From a checkpoint of a small mixture-of-experts model trained on Wikipedia: width 128, 6083 steps.
Below are experts of layer 4 (counted from 0) of a mixture-of-experts language model. Rows are named router (the router's row for the expert), down (a neuron's output weights, with its number) and show model dimensions 0-127. Each number is 128 + 32 x the weight over its row's rms, rounded and kept within 0 to 255. Numbers have three digits each.
After each expert's rows: a language model's description of what the expert responds to. This comes from a sample of Wikipedia text that the model never trained on.

# expert 52
router:093118159165094191083180211071110143167117124189142071109126097152087172131088178101141138139131149169156097068122135143169104111149139098052166090068107161092154153169170084089158181090103156184147142124116144116072196120151118148120097171128084147106077125165130138134113160149132140127132148101144126118144131091106095150119105095118166063142096162103176123128140150135117087120147
down3:149182044083113125185173105145117156088142130126130154110123129028118120156135121118115115076158093165104121116151116147102144110127095053128099145096171130162110121123115158149172125167106118193155180150189107135233164108100095084141158125117123078078173094085145074144136156198106080128111102157112164125090142151167140136089115143131176138111130133171134099127106131132107091157127
down4:113100072119154070170102149156151207125169161166120104158117115114121084185098112155137070148131130145105102146128124114112087134074140149149131102122108156189107160112158036112117122109092157105144155167116086169124153093134088085193101109112102131123162166134116068136159182098180135134152102166061189115073111139120130123174094170132149140176089134163135102160111112135159106162058
down5:143086191076160097117131097114124112164073130118129123126127142180142147125137082184072108132113113156078068179155152158141160106104088078138153158144109124094154166128099157122119160164125128190122068148109097120125218120086126119079087131162132154196132160102130150201098091148110083173087161121117106135082126163113099137102119140134157109099170072140181108143084113135142082182179
down6:127147195123114143121153114072152160118128106079135098055122079182179183075101123122169137124162151146146120162178125133143149088105108149123059114088046126181133133142056149099130136150107090101119110101104147125122100160154096166091156147120109135095103147159157114084166101177089127177128163135152109108030165123115137177106134175152175122159168164103138128091082119111149112157180
down7:190118190112126059085149154128155139140161122127122159159150077167121153125145165119071119121135112137141123117115101101105143103120161112166094179080153145127119135184165137130109151128140043119187076108142113097153098117169171161098143126202130103105142079097116092113158111147132089095151203122153111121111196056099084113116118093128155112090165086132082120145111176075133127206166
down8:095084145115160138186100138150123160094102131074161121139114129104123218092110126084097085102113061090097169146096114119075079105120102085172175131149100165148106115156129167186096120168142155150124141148096163131091109104188108142167183086165096141141149080128125109137153115157114122144101139068157168149128140127105109162180178182098122132100129103102116087186135060168187109180123
down9:107108094101133106176142107107127084108142087174166105123150092199161140130176138117111127182130084152089208155093135066158109091118149193104106122120095144106078125131136122153098146130135170143162148159146153150106151171105118125165158146055135129145135156119144144081112105149114132161167145135189100083122048211139094157140122114140127056156081120107146073114063117124124190101085
down10:130077104144084212084105145136094178127159115121152126114072120135171140092103163113117141111083141089126159159088149139104143163112138102108164116107116088197224135200142084133150126064143091145169115119130108113118126096091117066137120163109095135138159135119135163089083120159110116120121140095155126171137125171113202090099081080160137221179115154132125157178103162118118086125117
down11:193189119087123129123155209132155102062170147137165088117103138106092196150097131126114122116137157127104106120133076114093184109192171109124099190092125125160117115142113146106171083127118103133096179140127123093167121117136141086129125202176098185098117140175156101114139161133140043139136095103132069074116141083119138137101137094130081124136107176105161164197142136113071141113100
down12:111115167160139172157067130133099173088192112130107178103161115101045084120159170118150122127150104133117127116089099129146153159116085099092064147145123168129123206143167108095101133158088144107164113117097162125116169068108086153177115152127123091165126150165122118134126146142068129123119115127112182095039091169136099170113182130144183167129114103123153114163136036120169119119172
down13:176153117089114137099153168147086128165102084126065117128135129155109148135058154136181066067138149134092176098134141136124077130227117099130078077095189106132096163192147146091119182115152146054095094118120085111153130185158145174097143124114145093115156101134116143194144146123137130116114160142115112085125188118053153146107130109151106137132118198183129105118105126121155117143131
down14:153144122132198104138106121143123120113118179128135085072094083089164144148162132097076169089172157146115082136127091143118102125067079158090150157135157063152131117208115149094110100117102190138114080140145123167086131121158110119160107110177106105128121134109106151122099132189117127107064090116153146168089129100198099141123123135119188060134113138149102194119133202204139168144129
down15:145093129064111201169149098151117167126150146086138148213195148136075088103136117096105078097142173152096160104086130156143128119139118110120080146071150187110068113179100137120094113145123109114153179116109113155108163103099113116095131122115132133069130155125159076113107165127093163173083127152094165171074126141104179119079150172133082123162178166117159171160118131178130095150075
down16:079140147162086133079153126147080145088113137103136103154090047151140170158148151103206125180164090105146123135138113146167122116088132101131081145182127153113154105151117092075160166112145074190181109154127102109186111108073138116117088098097139137103107114160142227085136077109122167125133119098147157091102163108152099169102162088089143155069120169117176145093179153147142143116140
down17:123067121132096113158133142147082130101070141142084130101070108142078078147098166161108151112080108134114119099167131106148133100159082109106144194147127121163101168184146130101134135151113104191044128114168140161204148147090129165080159067161134104125152165102038103146146155151123140140163140151132080167118095167150109079129133125215107112163154177148148168147107148119101128101093
down18:070143073100119181130205161171086146145114156170087134094089143136156170145142207141087116045149078185157110161152128169149120162113169144151064138110126184123078169121124161141121109125146114097144068135115109143116132127151082151185091101138072175138120127120129060094105057075170137130110145101114124197122092094152106130134129108162146104140139113142145129093127161128084141158107
It responds to: Unit words after numbers, such as m, km, ft, cm, metres, plus born, years and died in bios and tables.

# expert 17
router:116130158147107152094151164085178087159101131144165082093138077170067181099087156105157146142158101142146084066096156147170115123123176088088166106095119152100135146180121094108158150104115098166147103081124165102095138129178098168078109144152090160098110092166172171175108127190173169099166159093163112113166166092104097183102087075137145099096100090106133106111145146125119091088153
down0:084123149100146073200168115111133147125181112159119146144145146078128126129104165123106115113147104104061148122146165061183116166121129134060117118093119109122119107173158109141080130149149148117173137087118159122125125132183093068130130149118159067087079181097110170121108132071150116189156092174112137131069113145179097187111108189153122145141123140069117092134156143163147159197062
down1:085137149107078165127099108127162096156160121109149116137122097083085096142154143149136143095126117115126072099105162113134132080141131160126152172129152146092137170151171132179123115105112071127141185116208128124118135142147135075080154060195122149122176156168120082097148112123122087169082205072144093081129108122073178096134230172147127126154146137147097087096136092090130182129138
down2:108123104108168128173140151070099088150111119145164106154153159128148119104120079148133080099118205127129127110109118123169100112121141085161050153179143115127072165146096154111089137160115148153129137160110126124151100146134136140128135147142068124180111139159074133097077094097223150092146133107201122136193142169117158087162171123116115072109115141137107145133081087191081119201057
down3:192138164052135153119159118152126176124117134085126135124094080105141105157100130163184153146060097139150081128141090067154091108109113100138125098127115115102173135127129052175140115073170129152127133130163128172126133107078147115112149086102129095085099125178150115178198102123105161153145170138111169133070136129160106092152074158157092154117123080139182172135091134213100111145190
down4:116186124177155150141100078102170130144043164173179150106096107146122094124162146120118186189155137088096115174138136093114115126085094130061072092123100143116078114100203096168106082124130189145115085095133158115112147118109079099087119143135116174071126098142124200174147136109151181120133136106153138140079168117145093148138130154138118144126108157088157179148168149162075073139122
down5:137140146122152148135118111161131137174161128191177159152096096052146108083120097130195083087165114040122128048122107092136092119125122142137105161122154136135095109142128126109073111137109125115105216127111155098131130103088126089140151091146124184115138171097095099127095110070164119180135157139106117178116163160095133136158099152121132111159175078223127175088100170105160111170160
down6:154114141090131136202085165090050132146134129145156142081163064083137140124141129162162127158117151149099146154083156131104172129096130092140138146112114112104129150128107153142083180123120060152115140083159173121154110076088142139154102170176193113147048130123176141123145149099155141133073200108174105143117121144071104127144160129086100151159149096089133151103126110047203074131124
down7:121105104099181105125128114160163155197133164162105136095122109082076134113137120142157154145107184149132092157101153082137108102143179110119087133080110104071152149124144110131104132125068122105137064084132098119042134138115108161154137109208091130106155146182161075154143105103161243151107113125097102187136064144107101146134151103124136122116125131135163155130117173128117114216166
down8:165078147120159100163058212120081114184117161152145096149142182091155137108115142094108141091170152155119139138102078140099139142129149133069103130155138156145120128118176131097108089127126068070206058118124098133121146141158154150108121094122133142121160165130120112107118101172106126102150136023161156141096149234090098099107167152179154161088132113136129145137099135093114165106106
down9:141109093173149127113082157121173147124105126202107152101124118082139196149148078132125141061153175176112142119158083104085086158133151169104165114103092114170131169080127061169086129178166108072176113178115164118095142156158147133119082084111135106076121116115118121151141106120158167176198126116108104141152116193163149141144097134044070136080117113123113129132142119088184107126126
down10:126113147145125153175149104120168117186145088131100112130158127117076095119087135128131178137178148135061132146079162112196119084099066125136090181085119139137123157141154109139113090153116165082142122134165124178130141153162090110091124148112160170109097175075107156128093136154113156108138068102095112137156125108104112138140255114100158183071139074101142176119130140095132077121152
down11:132094101110128106137136098112110145122131058146113108176120140088077145121120105113144162177151104121104166126195152147143125175206112100174117122173131121062127093215162154161146089148051156067104120094094170122168105144118173133123157116136120129136142171061127092146177133157142109140102186151161132155132123099092112120130121095101133123125086119206148127099084147049064110173146
down12:236114125119064136133095130113147117084201171100113135131170100116113154092126097145092123147151092090132150070095108125172149113114123115088159195190122124094139129110152107145081130142147097157126156157135084104133172079129128097153176162175144143164123156107123141110141104084124086100139094011111122112141140152170070175090153139163161117146167094126157081130116085132152160177131
down13:129113126095088081124131138193106102114112135098142171157128202200133133102113135207128135106145161139204139106109109101167155140070163103136127095128178133140113086131113063170125177149110126107117162184144150087123120136128108087113082125108142176149111117192114134149175089116111121095088116151130137099131171117040139091115130111098069157104101054159174091155186172133120110171110
down14:140209132092126059115082137117089134171083185099104149095102129120142172094097150123129142103201095140148119148126107106147107160157111075134096229185151139120131117134121114130139165163119127190126102109132114132136109114077106108095151158117125112074129091086110132177154129170101127094074126207075140161142185154198122175078141136110124077119106137140105136112075094131169156150162
down15:161126132160098091140104163144184123145115110106114176147127109032127088120102113095129118052122101114107113165169160102168065100143121187086163203121122130117102091145146130143098059141119189109091142167152118202092136168120138077165077092114139111139178174151138136093119152151198137150099196113098106128135150145146194130133160133137125102142125113079112144165089116143076121125086
It responds to: First token of capitalized proper nouns after pipes, commas or the, like St, New, Nov, Washington, Grand, Van.

# expert 2
router:101150186145086150094155157076136095156086140155164092077063097161101148098078153127156135162150103150170121120054101177159110128160136066114177083090101176100135128139140098089141151121095127155129116114136143050070164136170106135108090144215105185120123100138151149142122105125130165110157144151136059117188197103117137170104096083105150095129108124084142118129096167104101142113146
down5:138137140193152185104145094074107124092114178111121173144138193140201143144159126151184087120130108170064118123106101095091133141117111153088064155144094118221196170174119104168123085132137145159090134124155120051102121143101097126129079118164129125158098112126150135092146201106151130131156052119087188107126121072122117081147086155113114140138117084123124128122123114096138146169147
down6:100130144102108097145171133093103126086171136169103118094118128185132121099119059126169093125144117100132100114125151116090111099112178159108092070097173099131138102213139134153116059088153109105145141129092160135105122143116105058166163140161104074156159197114147135091135149082068143185135108090148135137158147073123130177186153105157116152075099155157181165145133140222156143111128
down7:140140134104157193111090048155143062126156132116111115124113140114122136115133153147131122103107109133076131186172127125132098144106117130121126122145111178140103130163081135096160145165062155190113169163136130135126158055165145065174086124186128102150145072113167123157131152153135109154099112061084128141161077158160129128134150162100119136147097125022220157116150098106165078095139
down8:085137126134219111122139080097122155136080155092185173126172120117160120142117163149162073107132172102121136098124136103103169160093127102152088155105151131136096163114119151153149118149102125051149137138182108138108045106102198131123097140162147130070157121145089117086120099112166080146122102106071138133121141116181169121200139139149164079130157048116073138094120162168200140108127
down9:138144145135067127143161123207075157152093202156132142198147119135110141150172141120161129103098107128136169141085189109160099161176156114136141124120087162133130077070105132137096071118114120073101137158149135113078129151066138188145081115131161124035147095155112104041118118140130167186160131157093113119150136168127073096122105114096170145129073182136123112103154139119155106111124
down10:135145112143107144123112105121150144138150128073136164156165113052115051093122102125136137151134124168147156148147105067203116205111157129100098138077176128087117142102114151098116090171174148110104170150146084183178154118100135137147083149110129048145141063141126109137136101095081152146134077074171132163187173112121074165145196101098119152132098097077152141116123157128173102130161
down11:133146132164190131146126084151174152150135161125157142110099095126147148061144126117092178119142118092160124153112084118127070161157083219128118158106143103072150109125076139150185146165187014120123093119120146118147122126107177115145145106105136089159101055122144092179103135166144119090096105108090092093096128102180110065150176131114180174082123162137151113115136147124163134165119
down12:137104139164161108087102174213128096175132114133123085068141088152109130140175097050175140121113134148139151109084149098178177113116125139094095129115154203080152115126079042107155166079111194118119136152142121133131098142140090114165105120135126143135144124092102131116122119160173137142173171192192088133114119147120094090070162092150164062082145151118117070140137096153147132155150
down13:098092121147220130092139147169110176141155122186186145146138152091144122147080103138110073167123107165160137144162150071128158130142121075052139099140140183128096103163121135121147104171129173144090098092153094130117096077134112141130083068104101135137124109167080124090203204145143146116151140096123176069171111106083077167123107169121144147109084130119105100097135148108155104124191
down14:186147133083134090131094130156146044115119126078187112114090116125101193141123104105113155168069095127165133060093134122156102119152138144089132118163103152092148112153094183185175104121091154149110134162092208164164126170138149185136109120096128153108184197089152174063112124095155094119122072103156168111152123131068123143071126148164081128149096103126129139117123177106122116148143
down15:126116092136129141162063149143125093083129064129166168096179089141135097170042115118123161136181162144131112145142136110174069148160112147108063102133139145120152110155144098152111120083100130099120144144091179056095079123146098145163119112136159126132125083192077136114163166087120159164184134125169130161146168216142134145141069077141105167167064172108102103107153104132113116158120
down16:174150098118116105074128104165102093085126136135165060055104097120145134132133142215109213084153114149109183188151130157125104110138138143123124084120152133107156092143105089086148083156149083118138079133134150137108122153133111149119152146163116109135119122100110114175093130124127093145115128129159126106113117236070090119192114165120128146100139199124098210091144177078102125157165
down17:142135104130112108092088098115085154126127100145167155130130109091124141151107179090182099138114153092132110168179130052107142147165092088192115197146080140155097141122066130134153152104157133169149094141126139138125062142121138097091112081198147144147146113169168093163132058133087109173153152142137166124159172113152137142192076150071113085098138153197107111128126048081094148125148
down18:102129150090126114148093143097106124117112143181115100090151100107061165173106088099111181140123155139105143157168149161164080196110130178116154200092181097163139054177159136131154135124146093032109148119193143073089158189081086151149118142118146130109142066110138128123146178179158152117124142117122111182103116141111110167073126099158143109161132117103101104118099085081156137105137
down19:148150109158159120138127160139094147175152114149109134142181099177118093055211121079142216112049158112126129102130125080104154213100086117075135142135164149138091115058136142165108090139154118114141153098202112124105178149142155115115141125099131119174129131116132103079105086077068200135129091165113141091145103143101156102119132205099117115170138125121110137134149133096148140107095
down20:113150099175084131103108105125099169157118069134153105171161115116047157041094150111144128182110106123069068151124121191189116148132097163115150119105110108146149070167133082141128130113139139131113101142157125164142097141147062134107196110134112144122122080113198121152088187103125094193158102107137177116132209077116146089139090137154151159112146135148126085125142194123132105145145
It responds to: Verb stems and descriptive adjectives or prefixes in running prose, such as complete, remov(e), join, different, former, pre-; also year digits.

# expert 7
router:147155141159100152088161157087122083161100121143149084086140076175090168090080137174130156139138094154156089068127160163165118116139180110103187093096105128098160127188130080116160150090113130161092110104127155110145143167187097167072126166168089152101127089153151166183138134177156157098167153105150107113164157098044099160101095094143124073080111077106135117124116151117110104075149
down0:131111046087062161111125161121189155081173111147130127129101122161137114079112157139113136197124159168185167103176116167101114144139149136130137081148130100131127183143107147142161096166123147144121142119122115184118097164108154112148082159096144115131147048142131139171046071083108063130089139154133179182124116131124136127103066160135174079080109170111141189133103118115133134071100
down1:147147128158082125154120128059122120162143151075104085100164083104105172101099138146135112153137120134142160133074147093151159127195082083131155079132120097149124166118136092148107166139117182104096159134138131159137150114143096106113134128199073077142099102119203164161121162084103168112177112095038113106123143104190146185114049165134107126182117138153135129184105107156143148064148
down2:122120109171154146125132167170139084138182061129118126118176126115085084086100117088140084142077125126111090114084112110140106140128148145203131220176132138086112159107153162109139150087092134111142108108128149058133169169154129168126165123145083110178110110106145149139141095198147118154048179116106141079157082168116158125129165088123125112151081071169099134143081106112181128181164
down3:144172140127094108172142163109081110103125110134111129063178164088128071143141099151139048139127132078141149152180105105101116110106145140164138096138167179153094149127104136083207177141153123121134157132086203130150067160139178104133078122134091118112201082127119099158130135102145161152115160059117105098144133089128154087151196072121128125168169155126122130115151119138062124063165
down4:147143124161140119175065140179109145101156113127114103148140127126167065079140104127171111120120203068104108075130150130166125091084113163127167188138141109130074148134128096139163133130125132083120130118129075137106113079141093064152150142101185172068119091088126161134157150108147170040159105160110112135135138162100086111091196207124135187112136143088154129136172162131129129171074
down5:104130076157140080097172121127126107147086120102224161158118141162162114165131114094134113102130163143112131116124131167113133147082060166113143088118135145120119126163158141100107143152123185126155172091115117160072107058122200124148116140108144140086143113178151169155079141172107134137229074096104161137162100161122120131116118123076137104161150060142181147102065150104093052115134
down6:120187089097148130130139095117150080095169171128102187130115106128069124101157130112144081095183120130163075144133137127133192178129123111083147116024180139106090152103104159119099083149159111136172149125143187170102182067052144151142134143115124098106165113114112111208139088155126141111154083119166063129152119109143064174136141088132177154148150141133141142108113108157111164103111
down7:138089157131060152146115177099077116102116151138154113081099146120195125139114152138045091161081176203109103126079139125122026156089134209132088099107113080131124169193130079155143160175124178136155176146127121150100158128136150142086137151090172121150127153200113129134071130146135107139069132135119131113121152126148111135096063094111122113175122146116091158121139151130139142153099
down8:146143085086181116125109111161134075164150113151090098151148147128113143149055152047231127107115090149132146096132105100129103094101100125164149055100176138113139089073142049110166164188131179088203173118131119160126124137163105098203106122144130142114103104120135109114165195159128166162094117094119125146149117099109165126131135147134147097131129107105151174196082112108121118131122
down9:148152105092142119172128083143142129103182120190090107111134101113184140130160149086108161148144157080141132150172138076050088136128156145121085099094120102141129139143140116086128149154128149133138130094169120130061140132151138138198133135075175117127177084087147097157103161134126174159133046138116131109126096190138153093109091130106128129113152074132210066180155122086142141041179
down10:082127048142163171111116102144123118133182108147128100111165171132096138127155127131069180091137106119123164128107155107127128151122094143129132123148142068143155155100147060115033149109111126131148163117125189100140094073182117137105127148091128109120095128148105076105103135139125126140180067129088120112182159104176158140170172132196176152137043165117099124179066189174131130147108
down11:164127171130108123121103132122167152123159097113127166152139157130141075136119173158084094118090111119213139095127132095102151157178087083149117131150147117054126105176086134182127195125108158141146082175184122077160085111111153136117132182139133089091074152092204126110119088114157150199136100102131122112067171126089128142183036136124109121112139142135094096193127128141111119124087
down12:140025123091155119126125107195132113174092090142083144112088189114109151142104155102105186095123167124170119087071099165119128189109108102117098141141157134187156059128120163138124191139145148180194116079116164157152154095064111116161164117129141151132159112117140111132105109091135172139136137202064142126099112144130128093115095081129156105150088064153170153115111134099160136098157
down13:127116203165108095136104102173106071126116103175132153143163103078127151061139155143107138150116173141085131120148122145083177060148115122118154136171150114154151139113148062086138179107111144138083155122167159073062155155141138162188162110124151164035109135161067135107125124180161114084044160119128084145130149150145090123124148120125151143143101149117150170137073140108112055133142
down14:190137093068128124094146142119106156189127134136181160118078089120043157131119108137144080130115115134084148151114103117141084165145132156188145203121165178117135130126137131150123115114120140150109141151095110141157164134193061090123106106186127127128141150120161093140111109162125075061185139096127090118143089109158208136143140167080120120181091068141112159091059099124132117181086
down15:096098096116211120130095094101068159150143202084131155123149101121132148115152088111165152088188161144075127101152105086129173160111094158097117074154145097136076115139188119094086160124118107077148139111144124126101174148110082117145132163122091107108138159146161184146107078129085152127134119082136175171081095094062118128139122102146126163158128158182185199168195121095135143122123
It responds to: First pieces of proper names: capital letters and name starts such as T, Buch, Rob, Ottawa, Minneapolis, often in tables or lists.

# expert 55
router:101115136161110169121188170074104118168093115157159111109084100162115146106118152132164159144175094175167085090102078206152099104140162128089172059117059179092133108151123107102148156098153117126117132101066120122093150101163100128125122171110093143120078112135130147127103215143124133090161139135188078122133181087119063161108110071176096145121149112122173127116165186116128152131142
down8:059122070124168093082130127084145099127144129143110116118107110139135125167215149113092124136123210110093089146137138134119098143116070145110149097107129169086155126136152073100101129182143126161130113125106162102061148140103120113165118100125146057146154156171111164175108124106126133213080174182122159167169144110139183140135147198103146135101096102106145170135073156049086125145138
down9:183085147139084175170070150159116147155134093140094121126063100155054186160121123108116147110130171118136068114135111145098077133194184159053141100122096135114136140158121104141195145139171118124160090093079144120119131137141131152131162135100147036116128121127112166113100172134096099085131161061195085137159129108099155107173112164132122117130161145119184146183108160087140092103142
down10:134098174081147113167162116154148153119145126195088120077078124122076147182053111125132162118099164117163141133084096158165097127138112168135104127142120180052173124134143139146076175140124121086094167167069107102108120106067083151124133124084101171123106136178124117119136081137140141113141191143144138115118143132164127187100132118156167097064173094168135156106067067139109161181175
down11:069121134156163142144126144142160125113110178060146154133143170170166112133153076139120128124152123089098094180069129174140143086154053156102120147134110114175077160118093050083154134152194121064116142188130112095100110114104104164135149163136097142108123213119123174126096163130126112066150104148132189117143161150108091125157176127081110069151125091170129094138110112177105162100107
down12:130127142091095114145139109089120157114166138064113133113155136157080121128116110172141168169118169123148080110121098153059134167195069125076140140138057107122118101133130094165133159167080127091171112159105150171080059100110141071162098066158153125151155134139131114119120217121128119119132071148142147172131085083123090133150167127171058127145139179172182147147115128105175171108160
down13:126104154136139126120109163098130113108148069132130090149101136127129140115158137132119097181128152136105144138094145134076132141167133097151103156174181125104146124088102092158145127086094158154130080122085082054055090099147147126103124118185184084160102098136154068127138111081168136080177134156130138047128078166214176078172075176153107138165156133112156135116124118181166154175170
down14:140129147114072097182202067101183164122082147126126156122066112106196055083084116152136157172105095096171128138148104181088121162121123113138127059148100065140155119133160173109152095086114188168060165137088129123095173114157135099095151183098078120138137135149136115122150100124119083113138139115136184134119158169130117114128169093130146124108202167118111106146189111130107145132113
down15:079127160111133139100120134115163112142103105128184109120112102154210151164097197171140129156141090124094138153112092168133113116112166141115175077188113122108097078060133073153124099166184096151147197128130145049092138138107088118136194141090118110153166072127144228140060102123147156120132150132146133095152143086133066165108104103149087140116105087108132097111141147150137168137142
down16:177082166108104119134091139111107154179120140134167085109132090109150141126118090223100166057108111128162144154088108132155162123171105136111108133115217166164142170166119103061146135121086124105149191173067132146065091122156169139145128101128100087132150095116123129133070138120127093174096136077102147202123097105116177075147091095151116108148165143141105115130095171145143108190124
down17:084094184110133142158161096123117165165143087125101119177114134129154116169161144121093152187133159143153115144123131186142117088102141110135107082120112164058157122176110147134093116081110207191115074160110155128068113095175138103149078129099125130154074156172071114130100196150135077100149179127070112182125080112091137136087104148133118152204098127111115119107169116172102099099168
down18:093082017141134125132099166106128144138129117155174133119157150130196162137136149095193109127134127133136123120136168110114122104149091104083129061166138143099121123151167083129135110122163128117140129141076163145080131162121124087119140079149133085181125112173151105149128224110159093052128098131160121130097187165133089125127126121128135131156111105167177073121151190167138092094029
down19:116206106094142102105139095129177087103110116139099128154162055181190152107131093099128120118104141151131112113124103127099099124171112113059107127183098116115114060145085117143218191109172088122139154120132172066107129087103097131204123070141121155114089107084186092142144144127170151124157114164134127125143101158080103172124106148144096155159152141181136163114104169128139122199121
down20:137146155101114132134108143134154166101132147121126154139113082130143163145107139138127160177133154134119139174208183176134104120196113139159165164047151146096119190137135161118155037082178115102142072112128133111145187091169169122081123131095137135129127115052109088116126117101084116116102087135107186117145068109149166127164124092146130108044117112167055159118130166095098082117133
down21:165077152112144126177130126190111092151158086114189127157128132084196095155203055151114134129169161130114111140124131103137113129199103092111087087129119107096119138143166112094077104125134190188054102194126078137095092151130135116113144070119064130178099135124128191135072187138141129084122073168164129090126181098122090122132139138145150124113126168109116118143136118169155130121114
down22:128109107157181134094087147154099092115151102120106105118121133125176173120167080140131081163108136133157097117203130093093114134120118087229107115126148104120127115116201073159190107127133130122148059204128120159157121113211144130103115149127193125158111124107149125098092100139127088058126112142142180157132123142083086138218147141112081156129162114110116145093132109114154072144079
down23:126124135164144118110144142153092154101174155144169205131139151120114102147097156061104090109134159170115120168121094237171092157093114048108133093138117135151140102110150130103111098118112126136161129128096157143155086081209174114141091129115074142096179130150109138107095164101066127104118158181145139164109141138135095130136151159129130118013104075060115162118135138134155161125144
It responds to: Nouns about sporting careers and time spans, such as season, career, years, place, draft, goals, often after was, three, his.

# expert 16
router:096128192143126152103196200087158066143107095143127073116134086193107138069107142131122151154132118150148049108121113188136110103134131096098185109125094165125159205167133097114151188093102094137188116121119136105113154147148123157115152124126117142123093100135168143123084135175150149103148170134182093097161183092038109161093110090124138093074092110116134120135137170102091115124139
down5:152131119089158085155135057130155144092147179122096105142107160119094053161162108136108150176125144189101092129097139123072094080144083130117109154131122128191176164091167140166139122133133198094150142129193083110143063146125112106160065126133116097111176131104162109109167203084108130131073128125128098104113166148145158104172147109115124169170072090145108171197124107134095114160105
down6:122113136136113247150104164144116116082156137119070104123119093091096129176156125154140194105119119158166148140093170153084143139145066144116138092109138120143191135155088127124122147138184079135183118084099132179086125117158128106117092099131158177114075123150127064128099075135114134144076160143137125112136115111071105154169151092147074102152145105086137112222164146166135075165117
down7:146146086119131122109099100127205139081110185175145091111149142071078154130140149120147152124107142179107149170152121127091119185208098073123102141138157134141124135123100125147139046186127120094147056164148144179141119200149140124084130068084109160142139127157125119130101092165074166119116091140088163164164087137099126077151144131121111173145087191099116098176095144091145084104107
down8:203169174082060057158119177089118048145091150159119183136152083112130133144130121157128114142100189073114164100135112129069201123096117145175152125131192215145062106174143129130146110142128085112122092160128107119169103100121106134126148132162160139088186162128067129109124118140140144152107117111102136114109115137138112126058161138173150119139129093164116172110069100129117141100121
down9:124148134116122145090151137078122114152096099139149133111094110125143151124147144097133120188106121171087203139134086096195128155177201168149082128083112100124153098148180099153099112110169113167081130067160170133190120111184124162121153148150097136111067051130094200142127138143116127157165067087132071091117175133118163127129080147125126114093120174130149136078176150123079105079104
down10:138121070081124087065082144127176101134165138140121106142086133109137165157105085137122189115138150100069077116098090113192076125092144156170087130148134122157130108121128142090139105170171160165126077156139127153199125104225099128153151136121057167176131130173119144118110100100144142139124149120093142115109187186148114124159129094116150089145107108099193066128139118077123205137110
down11:137127160076110091075163174101135140087135141128138064150087115127091159107136113078163140142159132151113104077130113093122152120108091184102070099149153148157137104142053118162157168131157140156147159150098152086166106158149125156081106186144098185099117152102123120154103188074059116107116121127080157094087118138092158183099125149170086165137122158112191117131201171155094140184096
down12:095125137157121141085115186111142196133106088159198146235106119169088123099157084074131181173153131099122144170112126133182153124194147103080059110085131168109133131151141062154099114112166139139093132133118106108129081122171136127145129133138099123033128148132112156114163109103121156124168163119130141085140106126084105148150115080136152095078117132140085160105195187094123124126099
down13:153153133119102151132135065146130124130156168110102164098149190078117109139102129165154157156155073115144179122101166139146130119081173110147135138198129086154149175176140103084116037100144169071092134183142049167139090126081129149117142177129133104118172079146148156112164088190138055157106072132100165077133110121103136123142158147146129128142181093116121109068073133131116120125101
down14:085158144126167093108045140124134148135130124172082160104152147159138130144146164189154086103135137074093077168135143117121117127114127086170158169136121111167150124095118190095145115162091114083136102120096081091104111150116052152148144158136150096139158150086114083124122068168147189114159134143159127135177081061122147049119198113142181102088115149147139141112141142122136086114221
down15:156113082112136167162122111081138159121140184100136101143158178187115099124183079092127097139086102108109142105113171154116140127124114155156134152180181176124071072142080093069117111166105153075131191123111125153109094162074163123137177098124141075134147156131176065111165111133105073169104138215140099152151080172157173129142126092136139103134086160119093141121168079120139081102139
down16:166140135173150174090135094085103137161092134115055172105109129067100068113118146095105139150143091082107157092134094169151137085143057151196142147072099125185133123119152126145165110127171176158085086130100196125120133116120121126141160118143065136129138131183153155172174158202091135122102090135152120118121139088152163128113141201068196125100148137134116114140115085134076102148100
down17:116071143127119053105157143104109122165123120122159199182148144097185147136120121122139133119070009098090159108149214096105065139149121193149146168110125167181203097110129155131080166147122100118088116139168133128152136156137087111145163071166125136098135103113183166142101118098130065153112115120075147161167124109144119166105103133112084120131154132172119151137106093101125128109132
down18:130144131138101068183146159120104156101122093149125179129122123168189057073123084115152116158104099071118114141149036119140127146133165110173195169153123141124078098053090117118104152168151150120111166127137112103116101128128220091160142124111137157165166110116094173167119078108158142113083095125168123079108156156113151150143093184124124110092069174116150127118185130141119141167078
down19:071141139165161095110141146129147111130092124116126132121200102132101155120184086255096108106109126098179157153088084056114120090057173091109149061149126112112134139157141121096142108092144154106195127132146126155122164142141103145102099161067143113136150105112125131168154120105104169133128153159115183120086110118098121089157129081095070168139152125091198131139145204113136145155144
down20:130112095121122095160121134120136124143098145152117108217107156136165110136118099100145172133068212099127122097152154146085137116054135130087131098103125118126050124149203105121085172094146163110160126137183129150135131114072091162162153113129160116072099186096096090117123156103123088147143105174185157119124151181100132096119143124156099121132068166203092210129144151119130112070135
It responds to: Forms of be after subjects or commas (was, is, were, been), plus word-initial pieces like be-, un-, dis-, as in benefactors.